python train.py --n_layer=16 --n_experts=24 --d_shared_expert=384 --moe_layers=[2, 3, 4, 5, 6, 7, 8, 9, 10, 11, 12, 13, 14, 15] --balance_bias=false --init_std_router=0.00679 --lr=0.00858 --steps=8356
Below are experts of layer 5 (counted from 0) of a mixture-of-experts language model. Rows are named router (the router's row for the expert), gate (a neuron's input weights, with its number), up (a neuron's input weights, with its number), down (a neuron's output weights, with its number) and show model dimensions 192-383. Each number is 200 + 20 x the weight over its row's rms, rounded and kept within 0 to 999.
After each expert's rows: "mostly gets" lists some tokens that are sent to it at least half of the time; "raises" lists some tokens whose logits its average output raises strongly, later layers aside. This comes from a sample of Wikipedia text that the model never trained on.

# expert 17
router,179,205,217,225,206,203,206,225,228,175,186,228,180,178,209,173,188,206,205,215,203,219,204,224,222,173,217,215,175,196,151,178,204,184,186,207,242,218,204,231,177,221,218,222,168,177,166,203,208,190,239,173,226,185,196,180,175,205,216,187,193,198,176,231,174,200,173,185,177,211,166,187,205,174,220,208,221,224,209,205,211,210,232,204,228,194,174,176,204,174,193,237,227,184,219,192,212,225,208,183,177,197,201,213,225,180,206,192,220,199,244,211,206,167,208,209,211,173,206,195,250,192,210,222,214,226,202,193,214,173,230,190,188,223,182,161,225,207,222,177,204,241,176,175,183,242,191,180,177,215,210,198,217,173,212,216,218,223,220,177,208,187,224,244,215,216,208,205,163,206,203,195,212,201,192,173,189,207,219,174,185,176,196,181,192,180,209,228,189,205,200,215
gate0,205,192,195,236,185,209,227,177,213,219,237,188,231,195,229,213,224,203,216,244,185,210,194,184,193,181,194,214,163,219,186,203,191,199,199,151,177,177,235,216,183,214,186,214,183,219,198,189,205,178,206,184,173,185,175,165,206,189,166,195,171,199,187,199,183,181,190,178,204,177,189,216,193,205,177,209,220,229,170,217,208,173,215,224,194,210,207,169,245,212,191,184,210,203,203,190,241,221,199,151,193,193,207,181,241,235,174,212,203,205,218,150,187,208,221,182,170,206,177,171,194,212,179,218,219,181,205,201,180,218,228,194,221,232,168,218,205,201,199,216,201,218,218,191,179,187,193,209,171,222,193,250,188,228,187,180,163,195,218,200,191,189,200,179,199,215,203,209,206,200,175,177,206,223,196,203,167,210,223,220,224,256,225,214,224,192,227,208,184,176,219,191
up0,202,181,199,190,198,217,209,181,217,201,187,179,202,205,203,202,195,199,210,214,207,193,212,207,217,212,205,200,220,205,184,227,228,181,224,222,208,211,191,207,241,169,205,184,194,177,167,216,187,189,195,203,186,237,229,178,216,168,203,209,160,204,183,203,206,188,202,193,163,206,217,200,194,196,243,207,169,188,213,222,190,212,202,227,207,196,184,190,164,216,179,198,223,217,206,221,157,219,218,185,200,230,211,153,194,193,241,244,211,208,232,236,207,169,216,192,212,203,192,200,206,165,181,181,178,227,184,199,209,219,196,193,176,230,201,233,209,202,217,197,197,183,208,192,197,204,210,226,172,201,203,211,217,204,229,211,203,184,180,168,186,210,186,206,179,213,142,220,197,227,218,207,197,218,182,183,226,166,189,212,167,190,160,204,200,205,189,193,175,198,198,202
down0,251,192,190,193,213,183,216,201,229,179,226,168,222,187,198,208,208,177,175,217,215,240,190,186,169,159,193,194,191,206,205,161,209,188,205,237,185,225,218,187,204,222,199,210,197,197,183,195,196,193,188,174,207,201,195,202,212,189,187,217,186,198,215,244,187,228,206,221,176,220,227,240,204,222,176,239,198,168,192,235,199,235,174,186,195,212,215,241,215,181,204,203,202,198,172,219,204,221,189,193,188,173,223,185,184,208,223,184,217,232,139,200,203,219,222,223,205,177,205,156,221,192,172,184,202,188,214,224,225,195,175,233,158,192,210,211,194,208,208,211,206,188,205,192,225,200,232,197,198,173,204,194,190,170,171,217,201,182,221,196,167,182,213,183,206,196,176,171,181,183,238,213,228,213,188,180,234,176,191,180,186,145,177,187,209,203,216,210,179,184,224,204
mostly gets: " Preceded", " Minister", " Candidate", " President", " Died", " Genus"
raises: " ", ".", " (", " and", "s"

# expert 5
router,188,212,237,234,221,212,180,163,220,175,179,232,175,204,206,182,182,210,233,210,172,182,207,230,205,182,205,209,192,242,212,171,189,181,200,208,198,197,214,213,181,229,230,215,176,182,199,199,169,169,209,185,213,194,218,226,202,210,215,179,180,210,195,193,179,211,202,182,190,188,182,203,188,179,232,213,224,226,173,207,209,227,178,190,232,199,212,170,199,197,208,207,229,184,207,196,193,224,225,207,202,179,226,188,216,174,224,192,199,188,193,224,212,214,233,170,168,169,222,203,193,232,193,225,232,213,219,176,213,163,211,203,190,209,174,200,203,194,177,162,181,179,219,177,177,211,241,158,232,196,190,177,183,188,206,245,221,215,216,210,179,177,228,183,230,160,203,221,192,200,220,200,178,207,194,186,205,220,175,180,200,248,177,229,202,174,168,175,190,189,239,182
gate0,174,188,214,205,199,189,238,204,175,186,209,162,197,199,211,199,210,190,194,215,169,220,237,208,228,187,198,204,237,181,165,200,194,203,214,174,139,203,181,223,193,220,167,184,202,189,235,240,199,223,202,206,163,190,161,166,169,241,224,191,223,219,219,191,196,184,196,222,174,180,183,189,235,193,227,166,197,219,184,242,219,210,228,231,186,184,194,220,189,199,198,200,214,224,213,226,188,182,215,171,207,201,230,197,227,182,186,220,170,197,197,207,202,183,229,228,219,234,204,193,178,211,199,209,220,205,182,214,192,207,209,210,196,172,187,205,177,213,236,218,170,184,215,221,180,214,181,216,175,185,222,185,203,184,198,223,226,172,212,193,210,167,177,199,207,199,217,171,206,246,194,207,228,225,224,166,213,199,185,246,208,190,202,221,204,174,211,220,213,215,210,197
up0,208,187,207,187,242,205,165,187,201,198,187,204,240,198,179,192,211,180,215,201,196,173,201,222,199,197,176,151,202,196,179,194,231,149,214,206,203,214,176,185,202,245,241,224,196,226,178,207,231,200,221,209,218,201,220,185,193,223,221,188,222,206,212,175,181,232,222,202,203,218,177,244,171,179,206,211,204,206,200,246,211,187,200,223,206,162,196,192,199,193,182,183,191,234,179,198,227,208,203,225,250,254,197,231,229,200,198,183,186,197,248,214,190,214,194,191,201,233,190,196,205,199,206,197,185,194,193,193,201,163,175,187,207,207,209,226,215,218,196,150,203,199,204,211,185,175,232,219,199,173,211,200,199,207,206,215,161,198,223,209,191,186,213,196,212,213,200,212,191,205,235,192,166,192,227,200,209,166,180,202,195,194,234,220,192,196,187,198,223,211,192,190
down0,219,210,235,214,176,192,186,183,203,173,160,186,194,201,196,202,224,188,173,228,186,176,201,163,142,217,199,213,199,221,217,237,220,203,171,220,172,187,194,179,175,185,161,217,177,196,203,203,211,180,226,193,223,213,214,184,206,203,176,186,183,196,174,213,171,215,188,213,209,191,217,268,158,183,200,216,188,164,192,200,222,217,195,191,210,206,224,222,220,199,201,161,223,183,198,192,183,182,214,233,178,154,183,219,226,179,172,231,188,201,163,175,232,191,208,205,203,214,172,208,214,202,212,206,186,211,195,221,139,182,178,180,191,237,216,163,201,196,209,206,189,190,219,181,216,183,161,216,206,203,236,199,242,182,200,193,180,212,217,188,234,210,191,203,205,233,176,220,184,203,192,197,199,223,248,217,195,147,194,215,208,202,197,213,213,170,191,187,186,179,179,191
mostly gets: "ley", "ford", "ey", "ville", "berg", "ner"
raises: ",", " (", "'s", " and", ":"

# expert 2
router,194,209,218,223,204,208,181,166,199,169,167,217,173,200,188,215,181,208,200,206,194,218,187,229,206,175,217,221,175,214,191,176,194,185,180,191,207,231,202,235,175,207,217,234,169,182,202,235,223,211,217,203,225,174,202,201,182,200,231,225,219,221,167,192,162,178,182,172,208,189,179,212,209,178,216,176,226,222,180,209,214,202,207,195,226,176,188,179,178,195,201,218,229,218,205,188,211,227,215,182,173,248,202,206,220,185,228,188,182,175,194,215,205,217,195,184,194,175,235,216,202,230,194,238,216,213,228,175,201,176,231,238,185,221,170,185,213,208,205,170,176,188,184,195,184,165,187,170,189,187,158,217,204,178,232,222,227,224,206,192,200,178,225,200,208,188,165,221,184,219,226,242,175,165,190,199,164,183,203,184,221,213,211,165,187,178,208,222,197,203,209,166
gate0,172,170,204,229,203,213,230,249,233,167,184,218,179,193,200,195,200,193,237,220,208,212,175,207,206,210,211,214,202,195,189,185,198,200,211,224,181,223,185,228,207,164,192,196,209,178,230,178,200,211,210,205,175,189,173,201,219,170,249,206,175,215,194,164,194,217,175,179,214,191,176,201,181,209,185,196,213,179,208,180,215,190,240,208,200,174,167,195,189,253,206,240,233,217,231,160,196,229,198,187,176,203,194,219,198,226,195,205,194,232,181,224,239,188,222,217,182,214,222,194,206,161,230,168,181,211,210,204,219,209,229,185,212,174,152,188,211,171,194,188,180,226,179,197,211,185,164,176,130,221,190,181,223,166,199,144,237,188,200,199,206,193,201,193,200,194,188,181,142,192,216,202,173,207,160,230,165,189,226,216,191,199,189,184,213,211,197,222,204,209,194,198
up0,209,177,194,205,196,208,219,235,202,163,186,225,208,195,187,191,219,175,222,212,202,233,211,187,225,189,186,213,211,201,176,182,191,206,224,210,229,217,189,226,181,193,196,168,181,199,198,207,227,213,205,245,218,216,211,176,199,183,248,196,176,176,204,167,191,204,202,184,188,179,174,211,186,229,197,210,207,164,199,180,184,192,254,195,199,181,187,253,206,246,209,212,226,196,220,206,189,216,213,242,171,197,198,223,210,221,194,216,195,231,203,204,223,186,167,188,235,172,181,229,218,215,224,194,172,217,214,209,192,189,257,193,201,190,167,207,204,184,201,201,164,203,170,247,209,166,190,176,194,224,157,211,203,211,183,165,211,193,152,213,166,184,211,232,210,215,191,183,188,197,202,190,172,220,217,225,198,230,196,227,212,176,187,190,227,187,191,228,173,196,197,184
down0,168,213,187,185,225,220,209,182,172,174,219,217,241,157,193,211,204,223,219,195,217,206,206,196,195,199,174,233,168,186,182,161,214,202,208,233,229,193,223,221,208,214,195,197,174,185,213,213,208,197,184,201,226,207,205,175,201,221,171,213,180,208,216,205,219,188,206,200,200,172,180,222,207,244,216,201,215,215,243,201,205,157,207,232,208,209,209,187,204,222,230,191,190,158,190,207,180,221,194,206,202,212,199,181,210,173,169,242,199,189,228,181,212,231,181,197,230,214,195,202,219,196,204,181,197,185,171,218,233,207,171,167,226,181,163,179,195,174,200,196,195,194,205,232,198,205,159,182,187,185,231,192,201,196,189,165,195,157,218,209,217,192,206,169,203,196,137,188,188,188,207,165,194,206,223,182,181,196,205,208,193,181,203,159,190,179,202,196,223,224,191,204
mostly gets: "See", "/a", " Moore", " Thomas", "-century", " ·"
raises: " &", ";", " and"

# expert 6
router,189,230,210,223,219,222,180,197,246,175,178,230,185,171,204,217,172,175,211,207,231,172,185,229,209,180,222,226,181,226,198,162,195,236,176,206,153,241,205,229,171,227,228,230,172,177,210,220,200,210,181,203,220,180,199,209,183,187,222,177,206,203,188,194,170,200,199,176,191,210,197,181,175,166,229,205,220,218,214,196,214,172,187,181,208,179,227,180,210,183,201,229,226,203,187,199,187,223,185,169,178,195,233,206,225,175,224,192,197,170,190,180,200,198,206,216,211,179,194,223,235,222,210,212,212,216,189,202,244,168,233,222,192,218,178,206,209,193,195,175,193,195,185,169,178,203,184,180,197,239,184,195,207,175,216,219,233,222,210,201,213,174,233,201,202,202,170,229,200,210,194,220,224,197,212,190,196,168,188,183,208,192,212,184,187,179,237,218,194,214,216,201
gate0,200,192,218,203,189,201,180,191,193,201,246,193,223,203,232,198,194,210,181,171,242,210,201,247,238,229,214,236,189,213,186,175,190,209,185,199,218,172,165,209,158,186,198,201,190,180,181,222,167,194,193,152,172,178,177,205,237,200,206,177,164,189,182,205,178,213,203,239,172,180,201,219,191,171,188,195,211,204,202,223,198,225,213,219,229,175,170,215,189,225,181,197,237,200,199,170,178,225,177,219,208,178,180,164,173,213,212,204,242,224,201,175,233,189,235,212,231,191,163,180,213,239,178,200,181,233,196,190,215,167,181,201,221,182,217,169,188,184,192,211,212,170,180,204,187,209,191,241,217,195,199,209,178,193,163,212,252,198,234,210,202,207,187,211,187,207,222,195,241,204,231,230,194,179,223,203,188,175,192,215,232,173,204,206,171,167,234,220,226,183,175,205
up0,192,211,232,206,205,241,203,203,164,186,198,214,212,205,176,167,156,203,206,213,192,201,172,189,178,200,196,245,192,182,187,214,215,189,193,229,213,203,172,206,193,149,153,217,209,206,198,201,202,191,208,186,206,190,222,214,217,182,179,171,181,175,244,208,194,221,192,222,183,179,194,214,175,214,185,190,202,190,192,225,164,201,219,176,163,178,201,200,208,217,220,198,183,197,230,189,213,171,181,188,230,232,202,220,188,177,186,228,233,177,204,208,226,212,223,191,204,198,155,179,252,196,224,217,197,212,220,189,190,199,204,212,208,187,213,192,212,215,231,162,181,193,223,224,210,217,220,193,132,165,182,204,223,218,198,201,221,175,211,173,190,191,197,201,194,218,210,201,209,211,201,202,201,191,203,222,171,200,193,209,185,194,165,200,237,186,221,191,215,198,192,218
down0,216,212,184,229,187,175,179,218,182,167,214,196,210,213,195,190,205,209,164,193,198,248,215,213,203,194,189,220,166,235,205,180,174,223,162,201,160,227,197,191,178,210,209,230,166,200,233,147,223,190,213,193,193,213,192,206,164,237,233,201,228,205,189,198,199,214,171,251,181,212,195,205,197,203,182,204,183,198,178,161,195,217,194,213,200,211,231,215,202,174,192,230,171,229,197,203,201,175,218,174,173,225,200,177,231,206,218,205,196,224,156,199,200,206,200,202,208,237,247,191,186,159,216,222,190,248,198,181,190,211,217,220,205,230,216,200,162,228,205,212,183,216,177,180,189,156,220,196,200,189,202,201,201,236,226,194,223,220,189,227,185,200,202,231,204,218,211,192,193,180,229,213,206,162,190,178,220,194,199,229,186,219,191,201,146,193,216,199,174,188,212,190
mostly gets: " Length", " once", " ±%", " never", " height", " maximum"
raises: " of", ";", "1", " (", "4"

# expert 15
router,189,194,217,226,212,195,178,216,216,174,181,228,179,166,189,182,182,201,191,207,225,237,207,237,207,173,220,220,206,210,186,187,197,198,193,219,202,206,198,225,174,219,220,217,203,197,210,214,204,213,209,188,230,193,212,193,193,224,219,195,189,173,187,219,171,235,211,184,167,220,197,171,175,182,216,216,216,203,243,213,193,195,177,209,226,170,210,173,166,187,216,208,221,197,191,196,196,225,200,166,167,204,206,216,228,185,217,204,201,198,168,204,205,203,222,175,209,173,243,235,224,222,194,212,222,203,213,193,218,171,239,189,164,223,168,168,206,207,217,183,223,192,214,183,175,172,174,178,192,220,186,184,201,167,221,220,215,223,206,187,171,168,224,210,232,186,188,224,195,243,207,211,206,194,214,181,212,191,185,172,215,199,235,173,210,172,229,206,193,203,212,217
gate0,176,169,175,197,199,199,212,227,199,177,202,182,183,192,191,215,210,209,195,182,233,174,174,205,238,190,237,173,193,227,185,187,183,209,213,203,138,210,187,234,175,181,181,195,190,177,177,209,192,186,197,213,185,171,181,174,217,189,210,193,212,194,200,200,199,236,214,194,202,188,216,201,195,223,175,191,214,216,183,222,201,222,226,172,212,147,201,181,212,201,183,219,204,182,194,217,199,203,181,205,175,220,200,222,202,237,205,172,218,205,232,205,219,199,220,189,196,207,175,189,199,185,183,209,241,215,221,221,164,199,227,208,229,186,202,199,195,168,189,224,205,195,203,190,230,179,188,209,223,219,205,225,194,188,201,214,176,209,193,207,190,217,221,166,214,203,211,210,192,190,199,192,197,176,178,227,206,194,191,194,224,196,166,210,208,173,178,204,187,238,198,198
up0,188,231,202,207,188,170,207,249,217,189,208,200,202,167,204,213,207,195,205,185,183,194,179,176,220,176,229,202,221,215,181,202,174,187,169,237,181,196,199,244,205,175,189,203,206,196,220,213,171,205,195,198,234,198,200,157,267,199,212,171,193,205,175,213,235,214,202,224,192,230,218,203,196,215,184,225,179,200,176,211,210,201,194,209,166,152,175,256,182,191,195,213,180,185,179,241,187,181,202,189,178,218,203,205,221,215,202,189,219,188,247,172,211,181,232,163,201,209,180,191,185,203,199,229,201,219,215,213,147,224,239,195,231,206,178,208,154,156,178,185,205,197,204,217,226,209,197,199,205,193,224,203,211,218,202,222,215,209,187,228,158,219,195,196,161,218,195,235,196,205,207,203,241,164,182,238,204,211,212,189,187,198,168,208,216,161,174,197,192,237,172,224
down0,213,175,185,185,217,193,196,187,175,177,197,207,215,202,174,197,200,213,248,157,216,224,193,244,197,173,182,201,211,233,206,165,171,235,193,236,206,187,206,207,208,160,191,187,221,188,211,237,229,214,214,202,206,220,216,190,175,177,203,158,166,206,167,219,206,209,237,223,208,213,194,214,198,226,177,239,222,165,235,197,229,185,158,241,184,213,221,181,206,184,184,220,151,190,184,189,207,199,238,225,183,211,219,203,160,188,234,205,176,208,188,196,202,216,204,219,219,200,182,185,175,222,176,193,210,179,204,145,210,216,203,188,186,191,201,198,160,205,170,169,196,224,192,221,175,210,220,220,192,202,177,206,221,168,193,194,208,171,218,203,183,194,188,176,192,223,241,209,206,207,199,165,213,221,197,244,181,208,195,186,168,205,209,208,255,194,198,164,198,195,216,241
mostly gets: "__", " Spacewatch", " GBR", " Gong", " County", " RAF"
raises: ",", " and", " (", " of", " ", "."

# expert 3
router,215,199,215,214,182,211,207,203,194,185,208,218,194,221,214,197,163,189,198,246,178,190,205,227,214,178,191,202,212,202,179,150,177,200,174,234,185,232,199,227,158,194,239,220,167,165,219,209,194,218,198,191,227,175,185,166,209,211,213,189,210,204,200,223,197,201,187,173,202,194,191,194,187,161,225,181,232,209,204,222,210,235,207,223,213,196,193,182,186,209,210,193,231,220,196,175,183,220,178,200,160,202,209,215,210,186,245,173,212,187,186,196,176,227,221,213,197,172,190,210,216,181,208,242,214,215,220,206,239,157,230,168,170,281,183,180,232,203,189,186,199,219,208,191,181,202,195,139,170,196,213,211,183,164,218,210,217,233,213,205,199,200,235,183,187,195,167,219,164,207,240,209,209,172,195,187,179,212,212,188,188,201,234,192,183,176,204,209,191,198,234,222
gate0,189,199,196,180,188,195,199,204,178,199,204,220,182,204,172,198,215,184,184,171,206,207,195,204,199,186,222,219,226,186,202,241,191,195,212,210,210,184,200,189,219,165,205,213,177,199,229,187,200,192,188,190,201,181,201,198,211,220,158,172,206,188,226,231,190,235,194,221,198,226,199,202,198,211,173,167,210,223,190,185,241,179,192,185,184,205,191,202,209,203,193,172,203,183,177,205,227,159,228,195,238,205,202,180,209,185,204,210,185,177,227,239,213,207,219,220,191,185,192,190,215,187,212,213,237,169,177,174,179,181,194,217,220,213,239,221,214,200,222,185,186,221,139,211,211,167,204,188,205,202,171,197,197,196,182,199,191,175,216,219,221,186,213,246,204,203,172,185,193,167,205,193,172,159,212,187,244,199,188,249,215,224,217,192,220,199,194,202,176,171,190,137
up0,238,209,206,213,195,209,194,181,185,203,218,204,174,207,186,191,221,182,156,181,197,198,189,196,194,207,232,207,247,171,202,237,201,229,218,209,221,178,227,199,167,214,197,194,192,228,220,186,207,186,197,198,244,212,218,195,198,225,195,204,187,196,242,193,204,221,192,213,172,238,207,202,203,225,197,148,165,222,224,186,267,209,230,204,177,211,204,227,217,196,186,190,196,198,184,210,233,176,199,164,229,204,190,185,201,196,206,189,219,208,199,218,195,225,205,187,198,188,175,174,189,210,171,239,242,180,237,202,153,205,183,174,201,221,234,205,210,220,201,221,211,252,202,199,222,171,211,210,208,229,181,180,193,200,227,196,186,195,205,223,197,203,195,197,207,216,197,202,203,184,212,215,181,205,198,218,215,224,193,192,191,229,227,216,202,208,207,184,198,198,191,178
down0,181,200,184,176,215,198,188,205,184,200,193,212,193,231,193,209,176,226,223,191,185,215,218,219,197,197,222,174,238,190,208,213,214,209,163,209,202,196,179,202,177,211,189,234,238,203,169,195,221,217,208,203,224,190,222,183,215,223,208,239,228,200,174,171,170,205,172,211,206,198,201,226,183,238,195,196,219,199,186,233,210,195,166,163,172,184,214,216,209,206,202,203,206,182,231,229,227,175,163,188,180,199,219,203,195,228,212,186,194,198,235,201,196,173,200,163,218,210,204,170,211,199,164,208,192,216,198,208,168,226,225,155,208,211,234,181,211,202,214,187,175,225,171,175,167,194,193,166,196,190,208,217,180,210,213,197,194,200,174,223,227,208,182,229,173,198,239,212,156,229,216,213,204,151,206,207,236,243,195,218,199,168,196,216,214,218,216,221,166,210,172,184
mostly gets: "1", "2", "9", "3", "4"
raises: ",", "0", ".", "9", "8", "5"

# expert 13
router,165,212,230,230,217,197,183,201,204,173,187,221,185,193,192,231,175,221,217,215,186,223,188,223,214,168,220,235,181,223,181,173,186,185,178,186,189,216,189,223,171,225,200,220,175,183,214,235,212,199,176,182,221,185,195,227,175,195,209,207,220,230,188,221,174,188,197,179,216,203,203,170,184,177,230,213,222,223,223,199,222,196,185,189,231,180,180,170,192,171,208,221,227,180,204,189,199,228,190,186,178,182,200,188,219,178,220,207,182,200,187,199,223,227,207,230,172,182,200,194,203,195,154,222,221,220,205,198,250,183,227,206,164,225,189,190,232,229,188,187,207,190,198,192,185,208,215,181,218,204,205,193,223,177,213,220,233,231,202,190,202,180,223,196,246,209,184,224,179,198,184,196,220,201,199,180,180,215,191,185,214,181,231,178,190,176,192,206,171,210,202,228
gate0,214,186,171,224,212,195,190,225,205,169,176,245,213,200,243,236,210,210,211,237,211,212,198,195,204,210,224,250,211,237,199,202,202,200,198,215,205,185,206,198,194,206,215,183,191,206,214,175,209,183,180,222,222,200,203,223,178,156,187,175,191,226,197,219,213,221,179,185,167,202,211,186,170,181,244,200,215,204,201,205,160,203,232,202,221,197,178,187,238,202,216,230,165,239,186,206,199,219,161,211,199,199,181,187,213,216,253,231,173,219,180,226,189,216,205,208,206,198,175,203,197,205,229,221,204,252,204,193,213,219,236,210,204,200,225,198,238,210,240,184,161,172,185,206,144,186,211,193,173,215,205,191,192,202,174,198,175,199,209,188,200,220,251,207,195,192,215,196,216,210,200,154,243,197,213,206,212,198,213,193,230,211,209,203,192,159,230,198,183,196,184,189
up0,181,196,185,204,201,215,188,215,180,175,224,177,194,222,191,208,186,230,211,212,183,168,197,189,217,235,187,195,211,172,224,209,214,177,193,219,204,210,221,227,216,178,205,214,200,221,221,166,234,182,186,225,199,235,246,169,158,210,218,198,191,213,191,191,192,206,199,210,212,194,199,205,202,156,208,215,185,238,189,166,183,173,184,244,199,188,220,172,202,186,223,216,203,192,206,205,198,208,200,210,174,159,177,191,202,175,183,202,231,184,174,207,192,206,177,176,199,186,199,217,189,197,209,186,212,181,209,172,171,182,189,183,206,188,201,190,205,202,193,204,193,192,219,198,218,211,190,193,189,228,220,186,193,175,211,220,196,212,213,205,236,177,174,187,187,215,211,207,215,203,210,184,206,224,205,177,165,221,182,206,183,189,192,177,201,195,147,211,216,159,207,188
down0,183,227,174,220,202,167,193,195,162,223,201,210,234,207,200,176,210,207,164,180,185,219,179,221,204,174,208,167,181,178,221,160,204,207,181,189,144,200,200,192,203,202,252,207,199,216,201,196,210,229,176,216,220,183,222,196,185,133,171,182,192,223,199,185,206,185,212,200,197,228,211,225,212,182,183,237,204,202,224,201,215,184,211,196,198,245,203,188,168,202,232,201,174,148,206,196,233,198,218,207,201,200,196,218,218,191,191,202,184,207,185,191,209,191,188,176,233,193,235,199,217,192,188,174,164,176,246,186,193,198,200,215,209,191,188,220,194,191,178,206,169,199,185,187,238,213,201,194,194,217,191,189,192,208,202,191,232,181,207,196,221,179,206,168,194,223,165,182,176,193,216,210,232,220,176,211,229,218,179,213,172,199,181,162,181,196,190,209,183,188,211,166
mostly gets: "\",", ".\n\n", ").\n\n", "\".\n\n", ".\"\n\n", "\"."
raises: " and", " the", " as", " it"

# expert 0
router,164,240,206,221,237,222,195,167,211,177,182,225,182,222,170,221,176,170,222,217,214,212,179,226,217,181,233,203,160,180,176,167,227,190,189,191,196,211,172,210,184,201,206,227,192,192,247,224,207,186,209,175,217,183,192,227,164,190,226,210,218,242,191,192,181,221,191,195,193,179,167,185,183,181,229,192,223,218,204,188,225,189,197,174,222,185,199,177,190,195,178,165,228,233,213,198,206,226,186,183,181,222,206,187,222,189,207,231,216,203,213,181,197,250,219,240,206,176,204,172,215,185,166,224,225,216,211,230,213,181,226,195,199,222,185,178,212,225,160,175,193,203,192,240,180,230,194,183,207,223,205,184,200,172,219,225,236,219,228,219,180,204,229,198,150,214,188,217,169,205,195,203,202,184,199,186,202,160,198,175,212,201,264,181,169,178,200,217,192,212,233,194
gate0,208,189,194,191,192,223,188,195,222,226,188,218,254,228,193,213,197,189,236,191,177,179,160,201,199,203,223,175,199,190,193,212,211,180,197,219,176,202,199,181,173,208,187,209,183,192,216,216,190,157,196,215,190,223,213,232,219,215,242,226,212,164,174,247,232,213,204,191,206,207,178,189,176,175,196,213,169,225,195,181,197,211,215,211,201,185,189,212,218,201,204,163,206,218,219,198,200,219,200,157,219,221,206,196,205,201,182,204,196,205,215,157,175,177,221,183,188,187,206,211,159,191,186,222,165,195,212,194,222,191,203,195,176,209,186,187,186,217,207,191,159,229,211,182,200,245,253,208,206,188,229,179,199,204,219,205,166,174,215,224,193,207,209,210,218,176,201,195,169,211,198,249,235,201,198,219,228,218,206,183,186,192,194,163,201,213,207,201,185,195,201,215
up0,192,194,221,178,184,156,216,213,195,213,210,207,187,217,169,213,185,206,207,197,208,195,227,242,174,208,171,216,220,214,169,259,204,202,195,200,194,202,225,192,196,172,224,191,188,191,170,209,209,197,235,195,150,160,184,189,232,228,227,188,135,229,218,225,199,210,212,215,204,210,193,196,210,227,200,160,219,212,155,211,178,221,218,202,191,194,206,204,202,203,172,187,181,170,215,172,166,220,210,209,215,197,189,188,245,232,199,162,172,238,185,180,218,193,213,225,142,204,211,170,219,199,206,182,206,223,203,186,212,176,207,166,212,225,219,222,199,202,194,190,231,188,202,194,192,188,165,220,210,204,210,198,157,244,225,172,189,201,202,201,194,221,180,217,197,180,239,199,202,200,180,205,186,183,190,213,162,212,212,207,192,215,217,213,203,195,204,191,197,202,205,227
down0,207,183,218,201,195,178,188,194,216,163,189,207,202,192,223,203,180,164,203,186,195,202,244,210,214,183,198,225,185,204,182,204,170,221,211,177,210,201,217,231,164,195,192,206,200,174,201,172,229,191,216,204,221,197,188,217,230,189,197,170,204,159,186,207,200,205,212,165,206,159,254,213,208,188,169,192,203,207,221,235,203,213,188,156,196,212,173,209,205,196,180,246,204,204,208,210,197,196,218,185,181,205,218,210,177,195,212,207,180,173,221,234,197,201,170,221,226,180,200,211,187,202,247,207,218,203,199,204,229,172,195,190,177,198,239,221,199,222,203,220,200,211,197,186,194,184,214,210,199,247,179,225,200,192,185,181,176,174,199,237,193,189,170,192,187,225,217,257,189,199,190,215,183,215,196,228,190,153,195,165,233,185,201,197,216,234,162,203,218,214,218,198
mostly gets: " but", " and", " two", " one", " three", " several"
raises: " the", " he", " as"